config.toml
experts_per_token = 1
moe_layers = [0, 2, 4, 6, 8, 10]
router_z_loss = 0.001
n_kv_head = 6
norm = "layernorm"
init = "normal"
Below are experts of layer 4 (counted from 0) of a mixture-of-experts language model. Rows are named router (the router's row for the expert), up (a neuron's input weights, with its number) and show model dimensions 0-191. Each number is 50 + 12 x the weight over its row's rms, rounded and kept within 0 to 99.
After each expert's rows: "mostly gets" lists some tokens that are sent to it at least half of the time. This comes from a sample of Wikipedia text that the model never trained on.

# expert 5
router:46 53 47 62 35 60 49 25 59 53 48 43 50 60 56 50 37 59 43 24 32 51 59 48 57 51 52 58 66 53 53 49 55 24 87 39 41 52 70 45 56 38 47 62 50 40 73 53 53 24 47 41 45 53 57 64 59 57 74 35 54 56 47 53 59 62 48 55 55 38 35 38 36 55 60 44 59 56 39 42 55 43 55 44 43 53 47 53 59 45 28 45 59 72 51 65 59 11 34 42 55 57 47 53 49 38 50 35 57 42 50 26 56 32 56 54 62 43 26 54 62 29 55 57 46 65 55 56 55 59 49 55 41 49 25 54 30 57 21 55 54 46 61 71 47 66 37 40 70 46 52 62 57 55 46 69 46 55 72 41 44 44 42 50 53 42 59 48 46 56 52 30 54 63 52 72 30 83 33 69 42 26 64 45 55 75 46 29 56 53 54 54
up16:47 34 48 44 32 29 33 54 66 60 54 54 68 47 52 47 50 44 26 66 49 49 70 37 47 39 38 43 47 65 70 37 42 57 49 63 46 51 47 60 53 36 37 51 48 50 39 60 51 51 44 72 74 60 49 45 33 74 61 68 41 39 39 47 60 28 44 52 75 51 80 51 73 56 65 40 23 63 40 75 48 62 44 43 72 55 35 63 52 51 59 49 61 48 31 38 77 50 49 28 80 38 50 54 51 37 38 57 47 30 48 36 51 22 40 66 49 48 46 45 47 41 45 56 54 60 59 68 50 52 54 43 53 73 71 36 45 57 48 38 50 45 54 47 66 52 35 48 54 59 48 42 48 59 56 66 55 52 63 51 47 38 38 55 36 46 48 53 26 34 62 48 50 46 37 23 41 66 50 71 54 37 48 41 45 54 32 56 32 43 51 31
up17:45 67 49 49 35 64 49 30 62 46 79 41 47 63 36 42 43 44 44 70 38 44 36 51 60 38 40 58 49 62 52 37 53 25 52 48 53 54 63 43 50 57 54 50 37 58 59 56 57 39 42 34 32 49 74 41 55 46 63 40 48 50 39 39 56 48 60 52 55 56 43 72 57 52 19 49 54 40 76 47 51 51 25 44 57 49 69 53 35 45 40 38 60 25 61 47 53 33 42 31 46 47 45 72 74 44 46 48 47 44 32 42 49 46 51 49 45 33 59 79 36 50 40 57 58 64 54 55 17 59 57 69 52 70 44 87 39 59 49 29 46 61 59 61 61 57 34 48 52 62 53 52 54 66 50 67 62 52 61 29 34 55 58 34 60 41 68 32 51 47 58 41 45 63 42 55 34 53 30 49 41 40 79 47 43 49 44 51 51 41 80 43
up18:36 41 72 37 47 37 44 46 55 60 30 66 69 64 57 65 53 74 59 40 60 49 39 34 38 37 40 59 48 43 57 60 82 36 61 52 51 34 37 44 57 32 39 47 59 41 52 35 28 40 51 63 59 62 44 47 68 27 66 61 79 39 48 51 42 52 52 60 53 56 55 50 61 41 48 49 46 57 44 32 51 56 53 58 56 49 58 50 45 41 42 27 49 56 53 45 43 14 36 69 59 44 52 41 51 35 39 23 60 48 60 34 34 60 56 43 59 38 42 50 50 38 79 81 28 33 62 45 68 53 42 41 48 63 44 50 51 52 60 49 51 42 42 42 41 65 62 30 49 38 51 42 66 60 51 61 67 36 69 71 58 45 69 55 42 56 29 37 57 52 40 63 44 49 49 53 28 56 40 75 51 57 62 51 56 55 26 65 57 55 35 53
mostly gets: " are", " it", " which", " had", " but", " have"

# expert 7
router:50 58 66 43 31 40 63 32 70 57 50 29 39 40 55 51 42 55 52 43 55 44 76 40 46 66 62 46 29 47 66 37 43 56 54 58 38 59 56 28 37 38 40 36 50 51 65 44 26 42 33 46 54 48 33 47 68 68 73 42 57 52 51 56 48 56 52 42 51 38 69 62 67 59 52 50 61 43 53 49 55 39 32 42 38 58 59 79 63 60 39 51 25 31 36 69 77 50 52 43 69 58 54 52 71 47 61 47 36 35 55 57 58 39 42 78 46 47 53 44 41 49 60 34 50 51 51 69 61 52 67 61 39 65 51 41 41 57 47 60 63 51 56 73 42 55 35 45 61 43 45 69 52 37 25 60 41 42 51 46 44 76 54 50 46 68 51 41 34 37 51 56 44 66 46 75 62 43 31 72 26 58 37 37 54 57 48 29 44 29 51 39
up0:45 44 68 36 46 51 58 40 38 56 66 53 37 29 35 61 68 65 67 55 58 72 37 48 41 49 50 41 18 62 51 62 58 61 25 36 30 43 48 48 29 37 54 45 32 60 36 63 44 35 64 57 57 57 37 59 47 22 46 41 70 50 59 53 34 28 62 64 56 35 37 45 49 39 58 51 46 45 45 41 41 37 47 40 45 44 41 52 81 39 46 65 66 46 54 42 64 34 45 51 78 69 62 51 59 52 57 58 54 53 51 65 37 50 58 51 38 40 45 55 68 49 57 57 67 53 48 57 87 52 35 60 57 42 44 41 47 40 64 48 37 55 45 53 60 53 45 65 43 44 52 61 49 59 57 56 46 38 71 47 32 81 50 57 45 69 57 48 54 64 56 36 62 40 38 49 58 39 55 56 48 18 36 46 53 66 48 78 28 66 62 42
up1:52 65 32 47 55 60 55 77 63 47 66 44 57 25 64 29 47 43 49 38 31 23 56 60 60 44 32 50 57 46 42 44 55 38 48 50 48 51 37 58 30 56 44 43 51 36 55 63 28 57 31 58 34 42 57 36 53 58 41 40 31 70 54 75 61 61 46 57 39 81 53 57 62 66 67 58 60 28 35 59 71 63 55 54 47 55 49 57 41 63 51 29 53 58 34 46 43 51 52 47 66 44 60 64 63 48 62 26 46 38 41 58 39 51 35 65 50 63 67 58 51 62 44 66 50 66 74 34 49 33 41 61 32 49 45 45 37 89 51 67 45 52 59 37 69 40 49 42 53 51 48 45 54 49 48 57 32 36 35 48 53 70 48 70 59 61 49 47 50 40 40 51 55 44 61 56 26 67 50 60 40 37 64 46 45 39 25 52 59 33 57 42
up2:57 54 59 49 66 48 49 50 50 40 33 47 50 52 62 50 50 49 47 52 18 54 66 65 39 55 41 50 51 35 49 51 26 51 44 39 58 49 64 57 56 22 44 65 42 48 54 33 48 73 24 40 34 60 39 40 54 47 57 22 61 58 48 53 67 51 54 51 64 43 47 34 46 63 48 39 39 60 49 72 54 43 44 44 48 63 56 63 37 75 26 40 52 54 35 70 63 39 58 52 54 40 32 28 53 19 51 77 57 33 51 54 49 50 49 56 65 62 41 69 59 62 75 41 58 37 31 24 50 69 67 53 32 50 40 51 54 64 75 43 47 53 43 49 77 58 52 34 67 57 55 33 47 23 73 55 45 54 35 42 43 49 35 55 58 38 36 45 47 41 36 41 48 51 32 42 50 64 67 38 64 58 64 33 59 51 49 50 40 52 47 42
mostly gets: " the", " The", " his", "'s", " their", " an"

# expert 2
router:41 65 54 44 39 58 41 42 52 70 46 58 47 74 39 44 52 73 37 41 28 37 59 50 56 24 72 45 26 64 54 38 70 33 55 46 40 48 62 51 46 45 32 56 32 38 61 36 44 44 65 41 63 60 37 61 51 56 75 55 55 83 28 48 56 46 61 67 60 58 58 72 49 54 58 59 41 37 47 57 66 54 72 43 44 48 34 44 40 52 39 84 50 54 46 48 69 49 52 36 72 67 65 55 57 37 62 40 27 46 65 71 82 42 41 54 64 48 32 46 64 48 42 54 48 52 53 55 68 55 55 36 63 46 32 67 23 60 43 53 46 48 62 66 41 61 51 50 62 66 55 65 45 36 52 68 41 57 63 33 52 55 67 54 52 48 50 28 33 37 45 46 50 51 36 39 45 50 45 47 53 52 56 42 57 44 36 51 46 43 43 37
up47:60 42 58 58 42 68 73 36 58 68 59 46 43 66 61 41 63 66 47 48 35 58 60 43 51 68 72 44 52 52 77 34 39 49 53 29 52 34 53 58 38 43 36 42 58 67 66 41 66 46 60 52 55 47 42 42 48 60 39 51 61 43 45 52 65 24 57 56 60 41 32 26 55 61 50 46 65 54 52 61 57 51 43 60 38 66 54 72 54 54 34 45 62 38 30 49 33 61 48 33 59 44 69 69 51 72 55 63 24 44 37 64 43 33 46 40 52 53 57 45 59 69 55 53 31 49 42 65 51 48 37 48 41 19 67 45 29 59 36 61 50 52 47 49 35 55 48 38 44 53 70 56 53 29 57 53 35 64 52 52 69 62 66 36 48 66 56 28 33 52 58 41 68 50 69 54 31 73 58 45 39 56 47 54 28 42 46 57 37 66 42 26
up48:78 61 55 52 34 39 41 70 35 56 53 52 44 65 45 34 28 63 25 36 53 49 79 43 71 34 43 48 60 61 47 29 42 60 59 63 38 53 66 37 44 32 49 66 65 28 57 64 52 51 81 38 56 51 38 57 39 49 66 41 52 48 53 37 58 53 57 56 30 48 51 59 76 49 45 44 27 43 67 65 66 34 39 57 58 49 35 49 32 55 44 60 47 37 42 70 46 53 52 62 40 35 53 61 29 53 43 36 45 54 57 45 64 54 50 72 29 53 57 28 52 47 26 44 47 63 35 31 53 27 61 55 77 78 49 43 51 62 53 55 68 54 55 36 34 40 56 54 45 55 38 53 59 35 54 46 64 55 60 56 36 40 68 44 64 55 65 45 38 52 45 50 53 33 55 33 53 55 68 34 43 52 68 41 49 55 37 57 42 46 53 50
up49:33 40 62 64 64 57 47 49 54 42 30 54 57 63 77 31 39 58 60 47 36 69 61 45 37 54 55 53 67 58 35 42 46 38 46 37 45 22 59 57 43 47 46 57 43 42 42 56 41 46 71 28 41 54 50 56 48 39 57 38 33 47 56 42 54 64 54 69 61 76 65 53 32 53 50 55 31 33 71 16 47 69 28 51 38 40 41 48 44 48 43 61 55 71 46 53 56 52 39 39 62 65 56 38 43 47 46 41 43 59 57 43 46 51 66 63 59 41 52 46 52 62 48 57 56 69 57 48 37 32 59 36 47 59 36 60 66 58 65 60 48 45 56 39 51 45 62 42 38 49 48 53 54 47 59 58 35 61 74 79 48 65 45 50 44 26 46 15 50 40 28 57 56 44 80 44 27 46 54 78 54 43 45 56 70 69 51 40 71 46 50 48
mostly gets: " on", " for", " |", " to", " at", " by"

# expert 0
router:41 63 46 63 72 66 72 43 42 66 47 40 39 68 41 38 49 43 45 45 39 45 51 51 33 54 80 22 53 68 51 58 52 57 64 47 39 73 56 50 38 36 41 49 38 52 64 47 55 50 31 57 56 57 49 61 32 46 57 26 56 52 67 72 63 56 54 60 40 65 38 39 46 34 53 52 66 49 66 72 63 54 60 58 42 37 32 30 38 67 47 50 42 31 48 41 57 49 58 37 55 60 53 42 71 62 51 55 42 55 56 45 59 58 55 37 58 36 57 45 71 35 42 55 08 58 63 59 42 55 43 53 60 44 45 55 53 58 43 69 46 15 44 53 68 44 55 36 58 63 38 47 57 34 62 39 47 66 34 38 42 57 25 62 67 66 26 53 53 45 53 36 40 58 42 59 54 46 47 45 67 60 67 41 68 47 33 36 61 40 38 56
up16:36 70 53 74 68 50 68 46 53 37 46 44 45 52 28 65 32 43 36 35 50 50 52 52 42 52 60 39 39 61 62 58 71 46 32 47 30 28 48 36 55 45 46 50 45 55 79 42 46 49 47 72 75 36 49 38 52 66 66 54 52 56 43 55 66 64 58 47 47 65 31 52 45 15 27 33 61 34 68 49 58 56 54 44 58 25 47 57 66 38 67 53 43 52 59 37 48 50 58 37 58 60 55 44 51 47 26 50 56 32 19 62 45 60 25 49 38 47 74 63 11 38 52 50 43 60 35 43 39 50 54 55 63 57 57 55 61 36 51 61 60 56 44 48 66 48 41 35 73 68 59 56 40 47 56 35 81 54 50 56 56 55 56 46 48 59 50 50 55 51 60 52 60 50 42 59 46 45 64 38 40 35 43 55 61 52 43 64 51 55 32 58
up17:38 61 74 46 52 45 59 48 56 79 46 35 41 54 59 47 46 73 37 46 62 43 59 51 60 56 60 42 50 67 45 50 62 40 46 64 61 40 55 54 38 28 66 57 55 57 67 51 62 52 63 46 77 51 73 40 51 55 52 54 34 38 52 49 45 51 53 56 43 46 41 58 36 52 49 46 31 35 38 82 74 61 29 47 55 56 69 51 38 52 27 41 51 41 52 40 46 56 77 32 41 61 59 52 54 33 57 58 39 40 38 60 55 60 40 48 72 47 47 65 38 37 42 53 52 41 51 45 36 50 49 70 48 68 36 52 57 44 33 67 38 49 46 46 58 47 57 43 40 46 56 63 55 42 59 48 43 64 61 41 36 57 89 68 28 20 68 28 54 44 28 42 45 61 52 39 65 40 67 43 77 35 41 64 52 65 29 41 56 57 62 41
up18:33 60 56 49 66 53 71 57 68 58 67 35 42 46 48 42 39 37 50 63 34 54 50 56 60 37 63 37 54 54 51 47 52 51 55 30 54 53 64 53 24 47 68 36 61 48 66 50 46 68 50 49 44 74 50 81 66 52 65 45 51 46 58 54 45 35 40 55 53 48 55 66 51 61 47 29 51 40 37 40 48 46 34 47 45 42 43 28 47 78 34 54 52 28 69 25 58 64 49 64 40 66 59 51 58 50 50 32 74 34 51 24 52 54 47 57 42 35 33 49 34 63 56 35 44 62 36 55 61 48 33 65 52 60 55 34 55 47 27 75 43 65 65 52 63 34 45 62 50 62 61 59 70 61 45 55 45 39 45 34 57 54 21 56 54 42 64 35 60 58 43 61 69 81 45 41 30 32 55 60 55 38 49 44 50 32 38 55 53 48 65 58
mostly gets: ".S", " USA", " Mc", " Gl", " Park", " Br"

# expert 4
router:61 65 72 43 68 71 49 44 53 88 33 36 33 61 25 81 54 54 56 46 55 40 57 45 40 36 33 42 62 56 45 33 50 31 43 52 46 70 54 76 29 38 52 41 39 55 62 49 45 56 45 23 50 44 34 75 52 37 45 46 60 46 40 44 44 52 54 37 32 50 48 58 60 28 65 49 52 42 64 43 45 20 55 35 52 63 40 65 60 50 46 68 47 44 55 51 48 45 47 54 49 42 76 66 42 33 56 43 44 48 40 66 44 36 57 44 45 62 46 52 58 33 44 55 54 49 52 52 60 64 61 49 57 44 39 45 43 62 59 55 49 45 71 59 17 71 57 34 60 62 38 59 66 73 58 66 36 56 74 43 52 39 50 69 64 21 39 51 55 57 54 45 37 63 49 47 52 57 69 51 58 52 46 46 51 42 31 51 49 40 36 56
up16:54 71 41 73 43 41 50 40 66 41 33 58 48 54 57 51 46 46 38 49 43 48 64 40 49 39 33 36 52 40 23 51 36 54 43 21 51 48 41 44 23 40 33 52 22 38 56 45 59 54 58 44 51 45 45 43 60 48 66 40 48 58 59 69 46 51 66 45 43 44 57 46 48 36 86 38 37 53 40 34 64 38 68 55 59 56 52 67 66 74 37 57 52 62 44 66 64 49 52 61 35 42 55 58 49 66 50 63 67 49 69 45 75 43 54 44 39 63 76 48 48 47 63 72 57 63 49 45 42 79 64 53 62 37 57 48 59 50 50 58 22 31 54 41 77 54 41 23 23 61 39 44 66 52 54 42 61 49 47 44 55 43 36 64 54 53 55 54 66 75 46 39 34 52 46 33 60 54 57 61 43 33 49 47 62 46 59 57 44 67 37 63
up17:35 50 61 43 71 58 64 36 59 41 50 44 51 60 54 65 49 55 47 59 57 73 31 45 58 67 62 62 45 45 39 37 30 47 60 58 51 67 67 65 44 31 51 35 71 32 65 43 43 51 58 30 50 53 52 33 58 40 52 47 60 34 50 45 37 53 47 58 36 62 46 46 59 49 43 45 45 46 42 54 39 40 66 52 40 53 45 55 39 52 46 60 32 59 44 60 45 41 43 58 33 47 56 74 37 38 53 42 40 49 37 61 29 11 39 54 62 70 60 33 53 57 45 43 50 37 54 38 51 58 45 38 33 74 62 51 43 46 36 43 76 58 47 69 32 60 49 67 53 84 74 36 64 67 30 59 75 62 42 73 62 40 42 63 39 34 40 69 58 48 38 49 46 32 56 43 35 51 51 52 72 57 50 47 62 42 56 51 52 51 36 21
up18:29 55 35 52 59 65 44 33 62 77 42 51 42 51 50 61 25 46 46 36 50 39 23 46 42 57 34 24 44 57 34 52 55 41 48 42 55 44 48 49 48 49 68 47 26 45 57 63 72 37 50 48 54 32 55 44 59 61 38 43 37 42 55 50 52 55 62 58 53 84 40 61 66 49 53 46 52 55 41 47 57 49 31 45 39 51 55 55 44 66 73 42 42 51 67 44 29 39 42 39 55 71 71 67 54 45 28 88 50 43 33 57 56 44 50 40 43 47 49 55 57 35 55 31 50 48 32 73 43 46 37 40 50 45 50 51 71 65 42 50 70 37 53 52 44 59 39 33 48 50 58 40 62 62 60 50 49 44 40 61 51 70 54 71 72 44 34 43 49 37 24 52 68 31 70 55 33 44 71 76 60 60 58 43 62 40 43 57 56 59 44 48
mostly gets: "ec", " Car", " offic", " Championship", " final", " Cup"

# expert 1
router:28 51 57 54 41 42 53 49 52 51 24 64 31 56 50 42 57 62 40 48 46 56 42 43 48 40 48 58 54 63 40 65 51 59 58 86 38 54 48 55 52 25 39 50 50 51 55 51 67 25 62 54 75 47 38 51 47 36 58 32 51 54 58 43 54 43 45 41 40 83 29 47 46 52 65 35 42 47 59 66 58 38 48 76 38 23 34 56 57 58 42 45 47 48 66 63 52 41 26 55 68 77 79 69 62 51 72 60 35 50 86 31 50 52 77 61 57 34 60 33 64 47 66 58 58 52 46 55 43 60 59 62 39 52 50 61 63 44 48 42 35 43 52 58 43 52 55 44 39 74 51 51 51 36 66 55 39 49 52 39 50 35 45 63 53 63 27 42 48 52 45 41 54 36 48 48 26 52 42 45 28 61 49 37 58 52 47 52 39 43 36 36
up0:27 54 41 49 65 68 60 39 25 60 47 49 66 42 43 50 53 60 46 64 29 48 39 67 53 34 48 49 57 51 37 53 51 71 58 39 28 53 63 36 50 66 54 36 43 53 71 55 56 33 66 36 37 52 44 48 35 50 66 56 56 62 40 39 41 51 45 32 67 49 36 51 44 65 58 47 36 58 75 31 61 65 51 44 51 59 49 47 42 51 36 45 32 46 63 25 59 35 33 40 48 35 57 44 47 60 60 76 44 45 60 35 53 50 72 42 21 77 61 34 64 55 36 19 54 47 42 47 61 48 45 61 36 31 57 59 74 54 61 63 73 46 28 70 41 64 61 54 42 37 48 49 41 56 54 50 54 63 47 40 60 58 54 31 61 40 54 46 64 47 50 67 38 48 69 35 32 37 58 51 49 63 44 68 47 53 42 44 24 49 45 61
up1:33 52 46 49 70 64 49 37 55 50 62 29 27 66 40 61 40 42 66 54 56 54 44 60 51 41 57 50 47 33 61 36 46 53 52 42 49 61 58 48 50 40 43 48 52 39 60 75 48 44 39 53 58 62 69 58 85 48 54 63 13 28 42 42 44 38 64 28 53 36 37 55 82 46 43 45 43 28 52 33 59 49 73 55 19 35 61 63 54 45 56 46 40 68 50 36 42 28 70 49 38 67 64 64 48 62 47 52 36 46 63 48 43 40 44 42 49 54 41 34 35 47 42 60 54 52 56 69 53 36 49 56 41 46 51 60 56 48 28 41 23 32 49 58 56 37 51 46 38 64 44 43 50 59 36 63 58 35 39 44 52 47 43 39 43 71 81 47 74 48 60 41 44 69 55 40 51 63 45 59 56 53 77 64 44 53 54 51 57 37 44 58
up2:43 67 52 34 62 54 69 48 71 52 48 43 43 58 58 51 62 55 48 64 66 33 52 31 44 44 64 56 38 72 55 37 69 41 63 59 64 65 34 42 48 64 41 25 53 46 50 42 53 32 38 67 44 51 53 41 16 35 50 34 50 73 44 50 22 56 26 47 54 48 32 42 67 28 47 40 74 52 58 48 51 47 51 61 53 60 43 40 76 33 51 56 43 58 68 64 39 43 49 67 45 49 50 57 58 64 66 40 50 52 64 67 48 41 56 46 46 68 64 26 46 52 42 29 26 29 45 32 35 42 21 52 66 39 71 52 57 59 49 34 49 39 65 38 53 48 48 60 52 50 47 51 54 53 43 47 52 51 34 43 73 53 61 38 65 32 68 47 50 48 63 48 72 43 60 55 74 56 41 53 53 60 50 40 47 52 29 35 37 56 40 62
mostly gets: " I", "to", " Mor", " Gre", " do", " James"

# expert 6
router:52 34 53 50 73 61 52 36 48 38 51 51 46 36 54 47 38 49 62 48 45 39 49 30 21 38 57 36 20 64 88 45 44 45 50 44 39 55 47 52 60 53 43 37 40 28 50 49 47 62 46 46 54 61 44 40 45 63 63 56 60 33 43 43 65 53 62 49 75 55 64 39 25 47 54 52 60 34 84 40 36 48 40 50 43 58 45 52 70 61 44 77 39 61 49 49 49 35 36 36 41 44 39 57 55 66 53 51 46 35 33 56 56 51 23 61 61 37 49 31 65 34 46 39 43 82 48 55 44 56 50 62 44 36 46 57 45 55 38 66 70 42 48 57 59 65 62 48 65 58 65 55 52 50 27 53 61 50 58 47 42 78 51 54 65 63 59 36 54 26 67 45 67 37 44 30 64 57 45 63 29 53 53 42 65 55 53 49 64 47 39 65
up11:50 38 49 39 27 42 47 47 47 66 45 29 62 26 40 46 56 55 29 48 52 52 28 58 52 39 52 67 61 26 74 46 51 57 59 41 41 39 52 60 56 31 57 42 40 51 58 66 26 62 30 54 45 48 47 46 34 45 25 44 58 77 59 46 77 53 53 56 64 48 52 68 48 65 39 34 48 40 36 27 55 53 54 65 67 38 62 45 37 54 56 49 63 57 65 50 59 35 42 54 76 48 51 26 62 68 48 29 47 67 40 50 65 40 50 59 46 37 59 30 59 73 49 49 51 39 48 61 61 56 63 46 40 30 73 53 73 62 44 45 65 50 52 57 55 60 59 38 50 49 45 61 46 51 47 62 36 49 51 43 84 62 43 70 49 45 38 52 45 32 51 51 40 49 59 87 47 46 67 52 43 43 54 36 63 47 55 37 58 27 45 58
up12:59 28 65 43 52 60 49 49 45 32 72 46 50 39 55 66 68 39 73 49 57 54 50 52 53 39 63 27 19 48 63 41 71 41 60 60 33 53 49 70 37 28 53 76 47 53 71 56 46 39 43 35 43 42 63 24 47 31 39 64 52 50 47 57 71 61 45 36 52 65 49 36 27 46 58 39 64 45 69 45 25 67 64 65 46 39 55 53 57 26 44 71 54 46 47 70 61 49 45 59 45 46 41 32 48 56 45 35 51 30 64 30 30 49 45 49 50 28 43 41 56 46 42 46 37 56 77 49 52 42 39 42 51 53 34 55 48 60 45 64 54 71 44 52 51 72 50 37 48 57 48 39 36 59 29 48 48 60 39 58 52 63 59 56 49 57 58 63 75 56 35 43 51 43 46 49 62 36 68 54 41 60 68 38 77 59 47 48 33 41 58 48
up13:58 48 46 64 40 34 48 47 46 33 54 55 66 55 56 68 23 45 69 47 53 45 31 50 38 64 52 38 52 69 49 52 37 34 34 79 32 52 48 49 40 46 47 47 45 65 43 32 76 53 44 25 30 47 47 43 75 56 30 57 56 53 58 49 42 73 55 51 47 28 52 57 57 57 60 37 53 62 41 56 49 52 46 42 34 57 34 68 65 54 38 38 37 49 41 38 46 59 59 55 43 65 50 44 57 64 54 30 51 70 63 57 70 54 47 31 48 38 47 46 43 39 26 58 51 37 34 61 32 54 61 67 39 62 49 56 19 56 52 55 69 41 56 80 67 49 47 63 49 57 45 38 53 64 43 45 43 59 55 32 48 55 53 35 70 29 62 59 58 52 51 31 44 48 43 42 35 32 92 39 39 57 46 41 53 40 56 48 69 44 35 46
mostly gets: ")", "\"", "ition", " house", "ions", "ution"

# expert 3
router:44 60 67 57 44 70 40 51 43 53 55 23 54 51 61 63 47 71 34 55 58 18 59 51 42 39 62 53 44 64 60 43 66 33 38 41 37 53 53 42 51 48 33 61 46 26 59 59 33 29 58 34 60 61 51 73 42 46 56 47 41 49 22 52 68 52 53 35 50 68 53 66 32 46 56 48 57 45 47 47 52 43 57 72 30 57 40 59 38 45 42 46 32 71 38 58 65 49 32 28 44 57 63 66 61 34 69 46 58 22 44 34 61 51 51 55 41 50 42 43 65 47 49 41 62 55 59 32 48 59 46 54 47 77 27 71 48 69 35 59 52 38 57 52 40 60 69 47 57 49 36 62 61 52 68 51 62 56 69 50 72 41 46 56 50 47 63 43 51 52 42 41 52 57 36 40 45 77 51 69 39 25 51 44 71 47 38 36 58 54 39 44
up27:24 43 39 59 42 60 42 63 43 38 63 43 37 52 38 57 24 59 35 55 64 53 37 68 51 66 75 62 45 47 54 84 48 62 40 55 51 50 30 45 42 46 57 76 31 46 43 71 53 53 49 57 50 38 53 51 50 54 55 42 58 65 68 47 58 36 38 41 54 72 49 70 63 60 54 44 50 62 59 70 41 53 55 53 47 62 49 56 65 32 26 55 30 33 52 40 40 48 65 51 43 68 77 59 42 49 51 42 31 43 71 33 50 56 60 49 31 32 60 53 54 81 56 58 40 58 63 58 51 55 44 28 42 30 28 44 69 47 44 35 43 60 39 62 50 53 51 43 35 74 46 47 68 33 34 25 61 46 40 64 61 40 53 50 53 53 57 39 33 47 41 50 29 55 45 66 56 59 57 58 62 42 64 64 53 55 42 38 61 29 52 54
up28:42 64 89 54 49 43 24 65 54 50 62 37 46 36 61 40 43 49 39 62 46 58 52 64 46 42 52 33 44 46 40 73 38 58 68 35 32 57 37 36 62 45 21 46 40 47 53 63 52 43 62 55 52 50 39 51 32 55 52 57 48 60 53 63 54 51 53 28 83 56 49 47 24 52 74 50 48 79 40 43 56 69 41 62 50 71 54 56 62 34 62 43 64 43 59 66 28 52 63 49 49 55 42 73 56 68 39 62 35 53 47 57 52 47 53 65 70 46 40 43 55 45 64 37 51 64 24 45 38 53 55 34 34 39 63 43 51 30 66 51 32 48 42 35 35 45 50 39 60 34 40 66 48 54 47 44 52 37 43 50 60 42 61 45 48 58 48 37 34 48 73 44 70 37 38 47 40 48 61 59 56 62 47 47 81 34 62 35 43 40 43 56
up29:58 56 58 51 29 45 59 51 24 61 45 35 63 72 77 52 32 60 36 33 44 60 51 65 38 48 32 77 47 59 53 58 69 66 51 39 41 61 45 48 52 46 44 38 60 64 38 33 23 55 44 52 52 38 64 61 37 52 34 41 71 57 36 48 60 32 50 68 53 49 55 32 41 65 57 70 45 58 59 45 53 56 67 42 42 56 43 82 34 42 27 39 47 78 57 56 55 53 34 20 40 60 72 72 58 41 51 52 60 41 42 74 66 47 64 55 38 54 42 35 36 70 33 59 36 49 57 66 60 43 51 72 42 57 55 50 33 50 53 58 50 53 53 47 49 50 52 52 59 56 56 70 31 56 62 38 45 46 21 45 57 49 61 51 36 54 59 39 36 41 56 35 42 55 58 39 60 74 62 59 52 41 53 58 37 47 53 50 46 52 59 35
mostly gets: "\n", ".\n\n", ")\n", " ", " |\n", ".\n"